Experts of a small language model.
Size: width 256, vocabulary 4096, 70M parameters.
Experts: 64 experts in each of 13 layers, 4 picks a token, a shared expert of 192 neurons.
Training: a variant of Muon for the experts, 5272 steps.
Below are experts of layer 5 (counted from 0) of a mixture-of-experts language model. Rows are named router (the router's row for the expert), gate (a neuron's input weights, with its number), up (a neuron's input weights, with its number) and show model dimensions 0-255. Each number is 500 + 40 x the weight over its row's rms, rounded and kept within 0 to 999. Numbers have three digits each.
Before each expert's rows: a language model's description of what the expert responds to. This comes from a sample of Wikipedia text that the model never trained on.

# expert 12
What it handles: First pieces of proper names, usually a capital letter or syllable after a space, such as Uk-raine, E-gypt, Bob, Eliz-ab-eth.
router:481525535444497503502515505502532534564542592591540489542479573494463490483548507447523488425525436485495474428523595586549513508443463486489490491536466446495564506552582511511507485564550523508440506483475472507414445507457530523492478489535463456452429486499439510486498532463456482510565505590526465411513494516507559480576473483441562525538518471526529453519464533422500489541455525553500502524534540596536448450503524406492528421564450536484490546544439497542539490502462458515478512500460519494496551542516481518488479514491514512454486486507484543520520536493514490532480532512562523514484467467519488528466518452588509535506572549498440479456517441470520498470469522514577589498445512487550474519491541418485503580563483408504543466511431511554496553429518552
gate0:540452468528502495475537549502575503515566461489489461546578518536494540494479499477477544428473507478505444573499535485554476552488494565472477528477543457514469497483624518512397505554510526489508568463496522525485553498541462558502458472511464474515506554578533521533503520467543480530458509469490505538471553498539585458481493530538432462506388520452468514516563419530494500473508465435499466507419477491463555515459544541507521436406439461510503514526415546543532473562586485455517485508476462516502447530532460480508481475535566453450563575528490533544487581443494487512524599476453499466517481520526469503507491433494468513519464529510487459474499460490470644459498495495509408482529459492475504547523502465524505507543532467452521555520486458510431460417527459
up0:493556443574534494475486549574451493464579500479492435563428524503488426533534490513501534459501528515455513499459530494527452542422520510546548440548568469444525496457534451504462529526484443555464564466588479526548587561504450537493473427556528495460613554502482509449484490538536466483434483470501503535470455532531569510473563521493465493555479479488457508540500513484543485515500422512543467502503527487575517612500485462497570430534504523529475475479491493488503476499495567578479506429533512459519434586529520518529566509500481401518509534531484502419472542485518441484430518469424458481538430501477504477461521514522509494538464493472456431450446480562521545511501516576539501532517509408559443541535496463505482536504480491494472493539537490497464473427464497

# expert 30
What it handles: Pipe separators in sports and results tables, plus determiners and possessives like the, a, his, their, 's before nouns.
router:480521446509449488452457500531479526454533430525478425537547505449478476475513448442526503538502532540513526525519531470464575519502533499572519519400439493520527496560537529525515481513509453527551504447525555494514481445504533474586515521536377495514578458503511448570495476510472482542444493453461518502521493472573514562424526513487469523468508505579459518473541410448513495421496495511497484559509476537436534458435479530529516594480543484473558474517509468491486510597442527550490449551501524478519447457541508445471431527497475515588564492483499444572550571492502559497567504515547526514526478459493498465437494473537459473479518392490510492481494476524494478468485567494507545436454528564473562483586464461469487501535479472501515443484473509439592557521568486
gate1:492478440539544496525446505418514511436580473556476480516461550511492529475560509516500474533485445552488482477545468507529528545521510513440488463492511544525444521526487524517411479504508467496475473524606457509581550466534503562545438589427486461466483504539489509465554550542508504516486496566499562535480558498547554466531471480507529453445452524529478497476450474457542437459489445492458499422510540431462432503408528526495521476516490518477489496483514521507534415563521451535533522495486486523506463452549511465584576489571458553494450416542537515504551471458526431485547447503521547568533470420495501602419571452495475594471505560507490566496519475483500535461527447483505474437538493512551440515470490525557553490547489428461561520517493496487493464501481456
up1:485487529417541534511556450525499493480563524421502444549521492486516465510520514485548525513529520462504472532488506536516520464548489580575482525512470462515503457477466512435534493501507513494441498506505538475450464516518483397529549409564537477529495472499555502579462437486520528544468491421480502485509534564423552519504538473517436516516486460426471484550524482539498524524458586486579502518445394514458515512567539535507483519422516434456528508458511440483436493512434582523514529466437588469509481512503538520447485512480519394450491512479535475515521465515505563503499522458566432453512535517466451466546439548493564456547516426496522505513453435422548458529525504541444541549454529505482489552558547462480524560479562555424492510511511515435496437509562503

# expert 10
What it handles: Second word pieces inside names and words after a capital fragment, as in Sat-y-agraha, Pet-ter, S-ever-al; also sentence openers like This, However, because.
router:478512593542672526444522480513491436501489513496525536479466521450406500536452507464525528510450486478493590476502427473466452534508455508547479450484474401515515450509522516519526453533445555476472512519525486492562529511485472554515486421505445496512435494467517429505457500510538485550479462479465530462498447497459508477449533463529533536500540497493558523491449541432412527437475532493524529450514488488498435574487543435517481460477548512514527504459455539414497586509475525513463552466533450466519523506521623536497498519447519462457490459507497534513418504523509513540450499410504409468477532434561533471505481483531522463484503469518530462525470531571547491484530482548577456589506531492453487482514526495435471466470446493540522500447546505524523518419443469
gate1:491509463470498512443527505485531397526528463490418440503458487425536536508410481456501453512538464556435501529506492515547466485490464532521543424505524430513519515496548493514458528474459483548396513423484556536464481529489441516436491504501548515489547565535600464523503427505456450525516486470553555423527526527534502460500555506453477487482444508481550500555465493530544517534478510504458506509421556513547508581537531562593528505512506513476523507439548485511510533573561469441484478529566573542515526510523520539450573542528487491528482516510486476470488518490477470443427421578513448455525529522468448447413501461447469543524428504550520495585506487480484501489566530459511557477582487558530485520541467553554563506524473530513512522543539533483461485438528564
up1:479447501486505410487527531529492519467576464553548567459486443463509517504531487458473510569467526527530516536495491592532472503477530528505420508494526538496467575482489580429477471521505491462534520469517516560499558503526505521490456499532527468470523446517469486472546530554483462528503483499464536568493475534534545465497457423508474470430509570547391475439445530489547486487510476513426572585561506541454496427495559563518469444534459530593487516477473509532524514485496511466493538542500470477440532588472512448415537461471545521459534446461613484508402445452524511543474485482436478555492475504454468514524495521505520479466536473473570503532487434480522566485421459502505561549467442528537530527562513484472512461561414486470480535509460470481519539454532582

# expert 51
What it handles: Digits, units and symbols in infobox measurements, coordinates and dates, such as ft, km, °N, ′, sq mi.
router:456572453520487530492545489446551448550522509489496556457500526535501544508513580512512481447543484579480485503473442481494520514511492424490493479489475502545577503523460493452447537466534499488463474570494577522521577494457527498547516531466574538538556470484419520455466420472503503422515563468524514525500502515500477506553539467433552477569412536535464565520468479521539425516553525482527474467528534453455487528535552595476526534534502474498477509506480478535405414488528601533500470506491470523433495509486521539509440474515463406436556514513494512444511470458514524504418529602539452495487414485532477594533472493472523532398485464436511532465521497557529463534544525501495505479487478515500455513523533447510407448494553498490418487549502488519558525502474454
gate0:502557508508526523490480505461484514490533476538475422578499489532511502449507507464428480459555556463519542406520464539505526464574455462446479491477540499443479540492505509478509569470527488500459509606490529448532458506511520602472472420535459473478519535492530530551565515543492479558620457382489537473472464511486545515485537471444470461514482546445511493499488454496426580445499475499492517457510499456464413403479534595499513500540534415509527539526483500494525516515532483482529509504469551488523475520441472474475551512465508529439521530514486466455487541491482493500564498518518509491499480533559426489465587484486561427470532465471528495574521505444434496572493458504511547493488397499619512485508458519498554468521532428411517466470514535530495513455517432
up0:524595557520442539547564565429491514496579486485514541435528515477479489536578427531519453486424539635473572551520514484423543498464529524545526504447529427479469558544550536539535458501437497445482488496513497544455524498486479482550523456488533530499406489541480475491526499492569533510406499486547451599570560565497547476492471454561444571515484525473514464573581518504510548449463521519553525432517515501524524489481481433506557440499421494483480510481460451485523494498441500468514506503477544478467524538509451536540423476548476528577495495479505521488479508452537483506509515446503524502476537495473526544574411488507509543445478509490527496495553528547500444462512556429519499492435583526512512464568509472462478510472486528480432492536525526455497495441500480

# expert 45
What it handles: Digits and decimal pieces inside table cells for vote shares, sports standings and statistics, such as .0, .8, 17, 7.
router:561445498540474480534514499474499472460511488529566465474507567518505555492582518457509503537514500503498499503559459448509510494480518512545459437530577502507568478471461506460460465441587400441513533611471487483516389490501499539498581524463497441476576527552482556526500472487510547467553469477459469522515435554526526476497481481438507533494493468539464495457508367463483476445567453459533528514547545539483439511477537552484476539518520511499478515497531523503473557447546473509485467595516510556496489529479524534456510555455388531508509507509490478519552452489593512511471533542522496464499537495517457494475442465388509481469568450412551501482479518469521506564411451547577521540422468435516524468471496476552471509547486478506451449503533504462500521472459459
gate1:548443464490508567499531483442533535463457525495516490564527542412442511426562457471543533498472467537537503596549516588530464457456478468584509529447506509480463506556462458467495557501491445458532451539593441510515522518497513501500450563490518463477474475510520425536520440519482531526496472472517542555472510478511536524481542534537414477455516539483481466539556488482515506478494529487472505506377462500419534461538596497509489530538525495530431473531438540470546534523532473500479489443427543468464431483520547408484454467492570459556542453499472440497474531519630514455527476470523531518568535520502535570512460556465491516523523534521518490481482550551478492509482449457543463437441489474509491447503484541451453492599522508452513448500493483496510457456529576
up1:533419497488408459486569488488510524409480455502536466537527487509474415448542456480534500519471475470536517523401471465531420449444507499441575485567479496457460467505507516520508459547424574498483568519521534478485511492491428524545516512541468464499492549479496528490491517526514462483462470423494593547600515454463464522472452592502529443448470430473533468528513448505550500485570480460516462460564514535489485518480457503540497483513470476410523585508478459477512471474537487517529500451473511491484491558523528433543491470522551526535520540472490528526531524480607562513528442441540495625578537479457514471549470548535516452450534552495505468482552445502472527475463525444436473463481553490510453504452504532446426537541519538552511467513557480513512508480431497

# expert 13
What it handles: Suffix pieces ending words and names, especially -er, -ers, -ian, -ist, -man, -son, as in Fokk-er, prison-er, Hung-ar-ian, player.
router:514465444473503517517542459564438468489518496514545437512539508565538473502500531525414501458497516530542500501577559519508558502509489443518533494502511529452484515463530446486541482529567457488494568510507562509456535592366508497500460523520529474491453498520454485542582460432544479520537539440499536512470591469586518558528525564533516594525510561595490500520496439420482470560447547466527475518516518484495508509507428463483520570449467544479536442412448514528492541487509466495465530541482430549488543512526463555534505457558489496519587493466468556512443492530463499523546493517491531562513518565449484519518526529413416493530512491481521562537436488538489441532444492571464467491505485476472461511491530515505453609513485564554445494480488497522500539497432509
gate1:538483532515487512508493502464522475495541534527475516446412514493530544489460473457525577555495492536467411496537501543498509501525501519519481481432371482556491501513495558488559531508507557502473554465530501510537560499470538564558560557431486483497483563504446540496445537433561533530493466492524546533472498523538451559525497497487492537518559471515561523425567579501505429610438450484535503453445497464462485531443483435506576477492452563521479410491476474437528474486547563505461459457507541564485509519497493492533539591471529540485566569431516531492582510506524522535471531465493550500447497534537524593465543525498479542457439562477523471534458605501469582542468476495550529494498526470555489522497520454447489476540452448499509504520534500468487446480520567
up1:439526494481497470472518507555517494414499459406521450477532527467531505531531474493500418514496492516561554563555472536432541487446492505498482530520596526520538490544508537497464481548442455514538484482453442487487478476466526535479481475446487515519484450511515541526474498464522427515502503568507628427436497513522451507520414424506458489447540507457498488493420522519463559520544511448507578510532514459507471479528437490486498475472588519454455528510412501537473552455530581558549451528480515521513480505468551559490530416514525533516456524537506593532466474483403564455452505500530517472465474482514455545534493573524585518489492484502505547553539405467482515562428601517519455513425492465547519481517470456481526473517548496496507487497486573490535516499411514

# expert 18
What it handles: Second pieces of words and names starting with M, P or R, such as M-its-ubishi, M-ur-der, P-ag-anese, Mot-ors.
router:455531549523447479499480448467406498536417535452479507497484516493545524516557517493498491555506482502441399483518531484515582562539468432433545505479400516475402524501531461562536472528442494541530493514423518529493521424454490473490564479460521563491405448497543517544489478572538531491470453495525516486530536485489511505483556439517468469567538513517514580500519480462482487484482531451465520492484570444497544503492500508544441494493457542498474517444537471468535557480395513573471443527531474447494536512501483480476454470471487491520531519479539483469548446538441521502548532510445495531418562493520463483511508410470581524533504489462484543485481555443467490458537490523546480437458504517459419550450563534519416568554477551498536466467493468519432562507559560
gate0:510505514454514538536479471434426368559527488535511538521561490536432561537518497462456513474450470494463538484473532504499482554501447450526543470540499508497494483553499524508527518536550499551563540500509464513453483499537392467446474495499501534529528495475393509490468475498499550497505441491447511416446554488524507516481478454507521508478534534494527508541489507433485500457521502517448549560546521551483548522509445441474578534554445549574542471454526477503479413529534533528499500480481515453469490463454567545517531559557499536545515546427504520493515468482477443429565509426484559480487583462525525469520504458441424472541516513514509475576498565466497420513439447504498523477488409499563492463517559533497530435531474489487429529505569521497497512411542616
up0:533559539465492514506496459552514603466481533485447434556466561394502503485496483514504492526516519482530503551493499514542483492520518488526510499463378507448459489496497499474481462393430481536508459516426528517439559486582535574512430542492503543521425516512558508511481522489479471563515486520509445483538492458501513495554499497479519475486479467508434513468570497550599435562498479555456448490423526491554600499486492492511405527489503445479560589521444507489571508479526487463518496482481527531490555538492450499421465451445426501489533491549492502467517418468503507572527434517501566482497453491485455491452449511509492495417463482481494533505459479543462508459564464504458477465591464494487522550460477480446531554466411572507463535512459472463518449516433503

# expert 24
What it handles: Derivational endings forming adjectives, adverbs and nouns, like -al, -ically, -ador, -ation, as in mayoral, intellectual, Ecuador, United States.
router:558492449463535434447511543497508446519454464504571447547522563487446488461517530550434512520538542492549565454540465561533537505466453519468497507493567553517471504495474482480518508528533520430462452544528443426513529489489532568470490592479508537502504479453512556553555481439510509583593539453485473404484584541512565542502478578538530520539544529570498446500546471513431480493504476453440531570484519564496477438515462509559491518453481485499544427593413539502479526474503548464561515504444425426498508453529470455447532538558488494495514404509555491548445491521494489526454477457544532526529469514468519533546553534515475507489563491520508460449524459528504432558446499508496571506510463519498533475578549503550491520529469456515481488456494491509479508510477584
gate1:500498507510534487406488516457465564496499537515509475510511494494433498459553552418520549479583495525474540523502467489447401503484522509554502505550464564532501552487496509509443444461457492503579463435582503521395488531492431496496458498492533518508513568488446552465459492518479498485516514583499524471450537513473497517505489490526463464611513382523526435457512448484475490452554502471464444548479419462542507527511485479517545537470478566537530524497451407530519441480596492478477474463487518441606472505435488462509404453493512556530470527472487510476446523526477477485496579510457521513451512474484515555527532460530503493475483465387488457576462490528539500476465511438444544528483569467495508526440466466546548497534467511530514451520547538567540474475566479
up1:480555452563491511449555488415537569457584501462547441458446484482527380518489480493442508507493467454517453458526530558416447501582517459529481495514508442564552470494564499467521471485521476477477531569491497438554548463502461501553482519402437473517468469524540444483502530513493506463403529505473530529520416546463527442534507537549445511514532475490506446549548524544472479468470514497516488479531580606466464546533504474489469513585505489487486516520547518494502490541418478498486444447562521521500436498478530460545522443469553523520458503557540496536505515484455445499543546459551540472483477495502501539437517421477481490506536451603508512423520436543458490446533508579527409473544481486494468475504488429459434505530524494519492468493485455524489434520504542

# expert 56
What it handles: First piece of capitalized names after country codes, pipes or commas in tables, such as Rober-to, Tit-ouan, Ar-juna.
router:509371494528533435477495485519446532519571546505513432566500529473565456522513510457490530435510470503516507414487462500508442583522500533492518535534499543566520475557496487531490457515516437473516531544494463520508498506473512500452526529460440534495531489441559501443441510576522547485469483555519422543466478532383527530504505457570471498485525487541505557513513448582480508634437432546493440505532531519501458566543470508490495457528460482512517459486487497586459552510489480469475500515542485485488534558471428487502474560608525557422486495522494435471465553455476471473461543496456500479447466538467545468471476477524480533525495425499512508433480508543493540509470498501459482551435529444461484450381516516461473500505508469502472453506424525524408477491551542
gate1:605482501477392534480480495468503499523544514566499567528473509493504472545500497551532526507412541459404491559544489464554525431474574443497509535502395490464466537513483535473478449525492494480553500455522477643540464579485539517476524492542464481494504560523509514457504582454445430513521473580471499511523466415486560463507511530455556476526500484536511538521493503465497540472446501507462559511510536481461496475507505473481498484549510524402452528489496576542560427474510511512539518562438534491507513533400496450489507495522470517564539531483480489448434478439507451473530500613483436504508528462539490453534511537491532498617550527541528552551475527516463475485525492491475479445510525479558427544492528513494468490410499501449537517512501514464511547434502534
up1:441561494492518475463533537534516498457500541461508488459461534473473533488493548494558415485482477551505566541537449559485514509489445497489520517503528489550482525523552490615497503514485563466461468524467484450505530397458465490461612526539508478494482529506517478494449455496545510489491524417557469495491527558496580469529458469531529519475569534442476454448534511525519553583531521494490461514502447459480474532440555566509537496418558480568537454504461435450467571480509453487490498478513475454552471514560592505463405546494518463470503485463576509539538455491574508531426539484549600456520529493533509434501494472501411482519501471514550500474512504463511539484500528529523573549497497465439509450513500394440511476523455529582461452530444509527535495590492515

# expert 37
What it handles: Mostly of after nouns and quantifiers such as member of, most of, University of, headquarters of, with some among and from.
router:465508495443500463525469485466546560508462516526574469551475437588484496494521565465512518440456454508442464475482571462528599505547525549495491458567513488486543604509538516492516496427471569500464537494556485429536496503557508542523532494469457464466543529532514477512535507499512479524569473527517517495567507454546487526432512482541497498410516541493481480411542555457452566474514444574416506515467518438512526433516571493543519477441446513533463466531459470562487514539519492426540429470495529553572418528503509476537545512478508496487556515541495518462519490442463499531455476495477497508538609500491481564519450562490505565512491447445507443540554447513510520398466520508532473473503561531460442480520528555520567461499501492465502564513425560457560470516506473
gate0:568490513486438405413489556493529508493563473526510450450403528473465485528592475466472450544503509492538563485477479535489489464523473545492474529480537481501466546547480456516552506554532448473464461574502514575523523499550487575548487509493512523493500599564459522531399546489557538549475542410555486535540501482519462527565516488538583495538551506495434492529526516483455524503567549496458511524487472490533524524544444561501525500460464540499554502547520486489558504492509406518424472509465503493562535573535469437526488521501489536495529533506431501483553447541473564485600503494483501499473479496489509551478523497459460483517429463477535502493488564459478500468472483501565578461412529593416545457512570482503488460579446491444496503477470553497520569514516524
up0:497413523490513585528508481536461518511520523507494501391453469478508485470508463456515451549562542468445591476483494446512537486478510525523470455507575541430572500476501465416532474482524548419511404486520489503591474481547500464545543534484565510530525491395516590479489527410528532538487553465457541537528425504548477535519516500535464522536531517466531560519605476533513513445529553476535474462549495560500454515482556557486459554558528548476567554548536513414477489500452451489505442484543540519486477503545501523471520600506478436433481572448527504567582533500490505523519503536499523514511481477417409559463523488536493470533466476488499499498546501525531505422489525544523520518552509510499542498459495533504488520491528538446569501498559485491433548500498510

# expert 52
What it handles: Content-noun stems and pieces after the or The, especially scholarly words such as the-sis, the-atre, ec-onom, century, History, daughter.
router:410485533485548525463519511517465526424495502515462494559494507517501491561455510508434582456554518529509547467494526460487505458526508432528503489498483514491415546499550512531554521473510633499491491492447434525538557554564474524492451533451464486507488549557549437575563479474487559478581477531473516527372416510530544519440591511506531537465529468535527472491534526450465499542565475478498507453517447478498526460422441428472503453477508530470500520503506512499501536522484553527514490464471391527544495439502489506472514432507494529441508507460447415484504502512505534505538532419542548517520515469457565472473450536569490529493466494459499436484499467508442526533502584511546501455456448508481457524542534514602566483542498481422467572507497484528459514482428517
gate1:530519516536525451484422495481588441527479483480521559477499522508485502484458537571459492521577536410505502514455450562414472547510524511422484534466558477505598448542445429462491482487544542516501561469459449464521509504497485555502513464427518488515474566482557499528483543452565485483542467457494465439491525477516458525499505521499506524495544488544471500549496538513412461513496481525519480475522477467451464514495519467543522421493451504548455431500584532535479497485546449512561509505523466507536493468576457567495484475420541524467462451506511460558491510557569477586501503571576501494531544502396504486533491492493558544535449539529507463489423523475469492468530521500498531541530479551506613441489530471508495578551539494448494572533478510524557578461392540
up1:478496494454493535526581560545457532515584565510521490459470500514472539476572470423528516427445487568483506465461530479569505530547482487495509516516458468486489503453483515538483484497484398509524496451544587538461451483525491470449555539537442520511582435478497500466539450505545507548441528524527518570556488581438501459499516438487508586528435508468504459459474536513513569503492509530509531482449499480508467453541448519415531516504538512497553512447486484478423515465509539472428461464482563497464472444415524481577498504520546482523563494502493465486553480488470532478524432455456500501505437497505503478481507538442465468497517484473514549537549447459503518453456447428505458434479526504508428478516447453516593376537415507494593497469501475478454475538481412

# expert 58
What it handles: Verb endings and participles after was, were, also, like reloc-ated, coin-ed, admit-ted, made, known, released, including.
router:559512506521534463473493557618519497557519475460480520515546531551448508427462549432482514530537521475454507499496559510410423486538519608509528423538572560589482507416509491467486518514526515527441479445525532481523499586526510459453519530478572563510546565514458573472558496484487518447423478445510544553525574545470466464454475466436501489510454501446449476511485486588558446480572501476466500434478521548511506456432460488505518516520479464565467484538494466484545490504539469429490495511536424523479494513442433455485521429578473472554535513525504501480556505442504499497455538456504526506535552498501519459553522559497523473520480518568493524537424480489498513468528454515514537486438518533535519476443476477508480485410485502536525485483506511413533538519470408
gate1:566532459533512429494462509411479548515516523498535445510553532433474525473511604540455552486439466484515443509505499499522484540434489524464519444510484536557589527481546550546438468523512498538510562529452505508462530472483514533471501477545477530423484589527488483596491499442442414495439492510514545485562540571498524480537510473495539465504565496481556519399483501437409512456471500562436482531504455518486463472513536471530510506546483429530536483507481532445476462555474512486552497507492547498450458501472510464540504476411455440429547572466475495507542510452510460498421463409489519494468497469441432557515517576542445471538505468482435515448486430440507429516499480458542494470499481534574516490452573460501498491497505451469513538587510466517471537473523486
up1:527560453516520514468510599454454547533473474503482408535538527449475512503503581494479514488529564477504502504479435496523424463507469466501466511453494534523486430506645524566480454495522552569508559468481469511524518463440554501484470615506482541424469541478499496494550471438493479478561413482525469544473460531565479498460456504595475533538525485588522522399467536478433488492496521518483529530470463496510426493486558491538508470531485515508494449544463521524529466523567476418486422475455564522432478502473492461534501497518475488388451543462486481566491505459531551588498485474528477421490519474507492562467550477492481498443554500474524443478546518523524416514506446541486474474452417500503562447503525462507492531495466479499474517532496467476527522446558538

# expert 16
What it handles: Single capital letters and first pieces beginning personal names and surnames, especially after a first name, such as Robert D-owney, Richard C-oke; also list hyphens.
router:588490479486474483523483508489525517449523481561456533470459519548534485479528535511469492470570476480376434579497489583490531416422455468500413539542504469625491533477533521489461576543498533514524532522498488429427514458443525510549485507508510527502498480485466496418510510473521458527532443551500489516523566508413451405528526465487585504477512484481527502482530459519481506452498465573494503528485511520534441482528442510496490476466507503477408474516496542462543416448464486494531541512512550537524566508505559506505531512485469536457469543490533495474463555511548438519512475490598477515483481507539596468487386543499529468486518530448524499501491524539522520526557525463464472532534494506507529396468550545456386512454581503496529442439477488490487548513527546
gate1:512569547546565496449474511538556483511532603440540493515531441522522516536497440527458445542421486534469546466458514505481469437454558502492500495416487516415487508496490432504547513479484525505526479528476525518480471452487449479455503524493458516463481531532422561466465557509487427458564531601426464463564498483515542511530470432504553540526484511492531469517579503491516482486511508523579518438416547533547518424513559477538535530529492469499498485467486480454503474487538530417522525479474482489481445450543434495519484582505467501464413480494493569386514517455504449431450514525522477456453442530453481486572503422543463545543492506477485556452509517525493548515494438506509576499562501483516466538478501477492537544403488523502534504421468485580533439441520508
up1:522507514431513561529550555517567462498548472460487549414519464549528408511454527506515415541456529535443533479467546535436490478460529491456535512438506520434500550506471504451508510444485564524508466510458573557451433495475429479548464460461465525520448549598432546503470509464494507474591495538394548491547550461512481487487460448476547578572536548419533518457561469488499517536512499469554508471487576521504437417470515526493586465475431529508507522513516456464530480447519540488548513520438455477563497530495444473463445535438506507505489509482512487489503470459527465427540476551605463499460433494495448475474539444543446552445463520460552538512427457486499469523484481506494496524462513486499482478472550512535451510453506548521455554445489501537526502505527476

# expert 0
What it handles: Verb-final word pieces like -ing, -ed, -ies, -ted that end a verb stem, as in fitting, denies, enabled, owned.
router:536525584463610501439488523541481516553487489467509553488439531544500491486497556515490550507461502492584485496532505524480396541508556584428580500495516449503549517449478518585504497529446550499436512461537506457545468493513528492422505479473519508588527541495511577508569555513492548505418501424515546527545519512527512512460460497445471509493551528479524428449498550496522494546497504501493528463481541496497502478517541491443492589536476432494435445472480512463513501515482453439485574495469457541483488502457480372525491459435543499490509480498545453551462501527525540532467463518488490547531526506474479504569514499505542495521488485573546645535418523549467489449533455574516479533441543537490561558551495547479559452495498483468492480519460479477453556468519436
gate0:557451512583497524508475581450479521451428496544451518589503480475574465460501471469599520532536444464506531476489497443511510494467432475435546505518529563545511509480515486503515431532542525470472468548551555528569503504449432469483488482511550532510398508583543446538552519489517419504533515530479553517528509521501518440493590464492512489456573545464454497528479517491500485499450442471502496564472484448558535503509539533489538530518448432517503460442452505508488466510536444487508569531439515477471500444552513556512570564470465511514507520479513428555437480544466497539476435531553480470555538530538466448446488451541463445561582453479471443505477471535451495485439456517486518469497574467485503482536492457538409482497462558496552541558553553446494538549465511
up0:536551504537483537448531463546563510505488493526470473419509552529514533507454579461553493464471557463416426494494539499527501439459523515452509570503509499540487467515548499576498527467466454523540515489456491498516517558504544497452567469536450480469445479554496480487491529470463491485531512467523557515543501556484502489513547463527465489535542398416560531495479484479460486528526465441532456560399493490502556533410497458532456428478504366520484452494491442487533532539518497444529532456490497459494428486510403476530425559549494451560476501497428483484496534492488450506554473480429488470494431493492476586472507440476507527529501534500498466448480485465520517455495559478534547540518521523486589509544462526559501439467586447435516608490477502530450525572493529

# expert 57
What it handles: Auxiliary and linking verbs after a subject or modal, such as was, is, were, be, had, has, not.
router:515497445498440519442516644513502512505540418503501447520574555478568527485540516503472517542537556539479487500491584548582555476572535503490554538507585593522479460511486588452568509483511506461492447520487482506470474443523541491541511410571559517480521494533525508491480535474509442524479515500560483496499524502536574518479482524438556465491588538493517484488414490547493521461487565472443548485472486411471553479537500499484417506520544530501517516445480507510543463522471459478479521477486510520489519444506508510526500450508495471511550467449548542568488554448540550545503474496533473529516527479486522564508489480526526523512529533585490531431472438476564471474427457530450443400478564486516471532450580475514510480437518475403493521471421429503492518516472467
gate0:450572563455431437444460547516468575499506465513474522502463491540505483545528523542499517512519516428504506471432493477469466539502608505497425506475547480447552441456514446448554496494538555425445480423531512482503526531514472502446424504502592532562555465506506542567506495428483469509466558475470597585529579509533572530487443543507483488478518535469525476504475542583534473596546462464462468482466473535460486504484516491511496569522487428532519578585543506474517487506468495475540468493550484480496500543487458483476501513530443569522448551539447457496511521458492521426469486481554532545545573534545463458536531581513498519411469499469471510448536537481511510428506541459480491506445476526509469497560478500524458522501539492511569554511519476477567449456492431
up0:468517561484446455469456501597448535466451486521551446519434467474563474560500523466518532524500505479514395515461509454567488516528481500470430443487555514496540493432456470502488525551442520462541482442519489507496439474516504513479496538569557531529516473595560493509495527482455491511493535509508445635470568498454486475538526458507543494434491466525498502470489504538472477475480444459508443477516431571494462463518482485506438531508485499494516527446457515548540470469548480451444373511509458473500507533576510554465527525474536519549523530455430469456460470477437536451536393498481533511546470494493492534505517505504405555382475498571504487408453443511517495462471502500508504541528509529529529491542479482506490565517545503583563596502525491483559492559515494

# expert 61
What it handles: Pipes separating cells after numbers, names or dates in sports and data tables, plus closing quotes, semicolons and (19 year openings.
router:529575579488461485458470500482521531512543493479482513454462510470601504451507488501505537467490542535512472536466455522566497570561465499498446496511601483465520424424554589398496469474496589530562530527440522533487461485484512528485537550464487518472523519543555490517528480465499465481498489480475473568450500457431508530432512511504463486519459518456492641439483460481516555527459539471496528566546521530521485499454493455484503511478389488474503426517490534523498482508515505561509483510488456596504405511446456447496432505552557531485465578526568536522586508518478555502456563510509468548552516471518537497425477517438546446475490529474495487491529508426570472538517529539466509434509482529547470504484511529446502467494498558512472458475532495478528581568473443
gate1:504583559502482475493495451472560496516594537480493522541507535484524551493467449504478490560452435488429547481491518504596490524528484443460460518417484527512435451528513493448463507460484545504491461509489529408460466491578467500572492491511451511489503537422454521443504569498519508461459554487454478381465656497482456472491480517502563472488476585469481491454481456542555523491479509535453471523443495488513509408529502506540471507457509484447522442489537543533536473468559543436464481521506456474468540486577467481562530558507551462523546501500492462464516456484524519488466455373488558541479503498535456432528487569503480495550573519504435522544545490485535472493534530550469458540514520504517513528542506454478498444588546555501499525514475592530511482491462536
up1:495485452522506494487588545494477418461462498574532519474501465528509495486531518439489518450544572453518566520515450528426452481521561526526584477519431447499602504497475496504509454449497505484496489476541531550539544526464495456485483489495557435536440519515540503536486450532504415539514449541532510564527461489512501491512470530402471512411485450497542482525506474500414432536455536473552512521492480494569511504520541490422463476453493544545454511464474516462520458590459466549507465534487498510525481527488523527501460408510467560522458473519588531465455586426493557539537536535475484487520517540451541523452487486519499488463460541481520482451498561525440425427537494472606538453472486512449492504486415484427541517518534407503449512528519414489483500495553564

# expert 19
What it handles: Prepositions right after a noun or verb that begin a phrase, such as on, in, with, around, than, as in debut on, border with.
router:543507495515541538416513510447511447485528424555504525527573508455522503503495418518439508502479464503576476505494567513532512478454508539480499583474573526504513503481455525477431361514478459511452406503516540530559429517582543451464439453500475490526535522463525565504487491514536484494562510547521521426525532544482512415397577497456469440404564512434464480496530501511534487534492469521530514514481503466502562477533498481526553467478526499508468522446500491510540488486548495494493498482555483593483439530531469518548442493478542496549448535485410542482499530454576477490514439522506520521501538445473537494465543523438463491537443493540506519430547543462526509463508520501528516441479512489499438543490473554563534418558555613503465583479527532527507517507528507
gate0:458477486564450501491505515459541475519551486444570476486516482448523543526454469479408497472524529522466492522464479560521502434544453409512458379441478531490430459513501517515493533512456505482549494516484461448549519510527550548471532503488459516526470478424453516495489525526428468499484583515518498490455537420498461490496466479482451474456477520473501484462544467542492524494487477462558477497495468545492514418545518449474476540555530475502523410470539501535560472455550551442470499516501549502522497462547542521569479526478480429523517577484392483509542456507580455516527575503474522494521492504552499455525431535489541543520498468618474483466564530514554524478552490477475491460600451456613578503460492434480583514446489480505553507458449516550540431521534544
up0:501469557455525464524463450477491466521503429573544539458387536497558449449505453509510452521483494453427478507498518476476559506560528522464507490523505438522505537494517558470480503589518491520521475511511528490484499572537541499456436464519538474547495449547406473490489450498511554493502465454576477487531448452466507578500584509526556541505541483542528423518551509470493510582488588466522476484549480535565519534405520516471554481458489461530513486491502463532546405514498500563514471537522519466548551487492457522518518450513485469404493439539538504486528583446452428460502479513497525473462464451505520537477600548474482521510428555467536528497527461499434546542501461523564498471439522520456523528458526526473403531466565471514465484493432443445483423470486450